config = dict(
    n_layer=11,
    activation='swiglu',
    normalize_top_k=False,
    routed_scale=6.94,
    balance_bias=False,
    init_std_router=0.0124,
    seq_len=256,
    dataset='wikipedia_en',
)
Below are experts of layer 8 (counted from 0) of a mixture-of-experts language model. Rows are named router (the router's row for the expert), gate (a neuron's input weights, with its number), up (a neuron's input weights, with its number) and show model dimensions 0-95. Each number is 128 + 24 x the weight over its row's rms, rounded and kept within 0 to 255.
After each expert's rows: "comes after" lists some tokens at least twice as common just before its tokens as in all text. This comes from a sample of Wikipedia text that the model never trained on. Tokens count by the router's weight.

# expert 126
router [168 139 122 173 119 116 138 119 115 120 123 134 111 120 125 155  92 124 165 167  86 153 136 160 113 149 105 110 182 110 154 168 161 115 126  90 135 144 140 146 144 120 126 133 101 115 138 115 134 128 146 160 137 122 179 122 120 110 142 109 111 102  90 123 157 141  81 153 150 127 118 149 104  78 143 100 123 102 154 155 179 161 103 145 116  97 133 139 107  95 133 120  93  96  92 117]
gate0 [106 126  89 135  93 130 109 161 114 123 119 155 146  96 135 115 145 159  94 131 178 119 154 140  88 156 148 153  99 125 127 175 134 110 138 137 126 127 145 122 144  70  92 138 111 116 119 152 135 130 105 135  75  89 151 180 180  92 127 122 111 148 125 132 131 132 124  92 177 105 113 137 118 118 122 133 176 146 136 127 143 147  97 126 110 128 132 145 122 116 101 165  74 138 137 152]
up0 [ 64 132 141 127 175 118 146 107 138 157 156 160 136 107 142 114 134 105 115  88 141 125 144 152 139 101  95  99 110 151 150  51 109 137 115  85 131 114 147 135 114 160 119 146 128 135 139 139 177 145 157 111 169 135 150 123 148 136 123 165 169 106 139 115 123 102 114 145 142 129 140 115  96 132 108 174  99 124 136 128 126 125 148 129 125 136 112 175 109 118 161  76 147 156 114  96]
comes after: "\n", "\n\n", ")", "°W", ";", "°E"

# expert 92
router [188 156 114 145 115 123 143 126 108 129 132 145 112 135 144 168 123  84 127 124 116  96 133 198 140 132 158 140  89 131 133 127 130 110 126 140 160 102 107 121  91 114 151 104  91 126 113 148 106 141 105 103 137  74 180 159 120 136 125 137  90 118 155  90 157 163 115 159 100 101 125 158 123 144 126 138 135  90 121 133 165 129 121 172 135 126  95 166 114 105 134 124 128  87 102 121]
gate0 [118 125 170 140 121 125 132 127 137 121 135 132 169 134 133 119 130 134 163 126  90 168 122 102 158 156 106  84 142 112  99 106 141 117  83 115 192 163 116 134 151 184 121 149 124  95 158 128 158 111 102 137 139 159 131 105 136 177 104 118 134 156 101 138 120  88 104 151 185 143 119 126  94 132 100 152 108 134 116 102 111 131 109 131  84  99 162 112 142 110  96 101 138 117 145 119]
up0 [113 148 108 139 120 132  80 147 106 152 210 133 153 132 171 137 157 132 130 137  93 141 133 153 154  80 135 132 146 151 118 128 137 135 109 136 117 159  84 155 150 177 118 107  98 116 145 115 152 149 130 105  92 101 158 147 155 127 122 107 114 119 104 120 136 148  76 132 141 147  96 139 109  98 105 155 151 117 111 169 138 120 109 148 132 118 113 177 118 103 122  82 112 106 108 138]
comes after: "1", ", ", ": ", " (age ", "2", " (aged "

# expert 96
router [171  94 154 102 130 121  90 136 139 115 129 151  86 154 110  80 157 154 135 150 136 140 153 162 152 126 104 109 189 147 145 114 143 103 116 121 135 141 141 123 113 136 126 136 134  78 132 168 110 129 116 134 127 158 153 116 122 156 178 147 127 110 101 105 127 165 118 126 128 117  69 152 147 163 128 119 164 103 120 143 150 119  77 139  93 143 124 116 119  83 156 126 120 115 105  83]
gate0 [161 134  92 134 107 151 126 109 172 148 156 149 101  91 107 153 139 164 106 144 113 146 154 150 102 115 151 150 171 126 159  88 145  94  67 112 147 132 168 132 113 136 136 115 129  80  89 136 108 118 148 134 137 103 146  94 133 112 153 164 111 109 135 129 125 131  94 100 104 117  91 130 163 150 139 129 116 179 104 155 123 104 126 147 140 169  90 142 124 136 145  93 107 141 117 114]
up0 [ 93 111 112 113 152 109  95 156 135 110 106 146 111 149 156 131 145 116 135  92 174  95  72 125 110 136 140 146 160 126 132 154 101 162 152 128  98 115 131 122 159 113  90  68 130 134 124 129 160 117 122 129  85 147 134 210 151 138 119 114 104 135 100 127 130  91 152 116 129 124 158 146 158 111 148 131 164 126 121 152 149 171 122 142 137 114  96 119 173 153 125 114 118 133  93 126]
comes after: " | ", "| ", " in ", ", ", " (", "- "

# expert 88
router [146 110 157  93 168 116 115 130 115 102 135 148  80 150 155 134 145 124 137 121 122 113 111 115 120 132 119 143 107 165 110 102 109 164 103 180 127  78 124 132  93 107 107 127 122 101 141 167 161 124 104 130 126 174 137 162 178 156 134 146 117  92 104 109 127 121 136 145 128  94  86 135 126 164 150 143 170 115 128 157 152 132  94 127 122 145  88 127 161 157 156 150  85  95 143 117]
gate0 [125 116  65 150 128 128 141 178 158 145  93 113 120 142 170 127 157 123 141 106 154 156 107 117  95  96 160 133 122 149 129  93 122 122 101  95 127 139 138 119  93 121 124  95 134 152 103 167 124 142 190 110 142 124  83 129 126 162  89 121 149 141 134 109 148  88 164 119 145 137 165 142 121  92 129 148  94 149 152 140 127 124  96 128  94 130 116 135 162 160 115 139  88 121 130 164]
up0 [107 125 162 105 100 132 110  77 124 134 108 159 166 162 133 138 117 107 144 175 130 100 125 114 118 134  63 147 144 131 133 154 128 172 134 160 115 131 139 142 133 158 162 123 137 109 152 116 135 105 100 151 111 132 181 108 124 120 145 110 133 124 115 157  91 153  87  95  87 143 101 103 119 139  80 157 136 130 133 111 137 117 143 115 168 122 154  93 107 103 142 167 157 146 151  95]
comes after: " | ", "–", " |", "; ", "6", " | ."

# expert 108
router [127  91  83  99 124 112 114 111  93 115 136 114 123 130 157  79 154 133 168 101  98 119 111 165 150 178 125 110 137 126 153 156 138 157 164 110 119 144 141 138  97 112 145  91 148 158 144 100 116  71 151 118 143 151 123 146 117 147 136  93 148 119 113 145 108 147 115 100 130  95 123 176 155 145 173 155 163 116  78 124 149 134 112 143 156  93 131 145 141 114 131 144 104  94 119 116]
gate0 [125 128 118 133 157 119 134 108 123 112 128 118  92 144 108  95 131  86 119 120 147  95 124 128 129 164 128 134 154  90 160 117 131 145 158  95 104 133 144 140 187 121  92 101 193  91 129 115  92 118 111 125 125 140 204 121  86 134 141  90 160 161 148  87 128 109 115 136 133 137 127 121 119 122 110 144 116 145 129 124 118 139 109 144 156 155 193 123 127 146 133 136  98 173 113 151]
up0 [108  99 104 138 120 130 121 118 122 117 147  99 113 167 189 130 127 120 150 122 139 143 162 170 113 106 100 108 147 131 129 103 117 133 110 165 138 128 151 150  98  81 148 104 108 127 117 129 178 107 143 100 117 128  85 121  88 133 154 163 132 156 130 133 213 124  92 156 115 146 140 154 107 123 159 128 146 127 111 128 145 114  85 144  88 144 120 111 100 147 146 116  84 152 126 119]
comes after: " on ", " ", "| ", " | ", " in ", " On "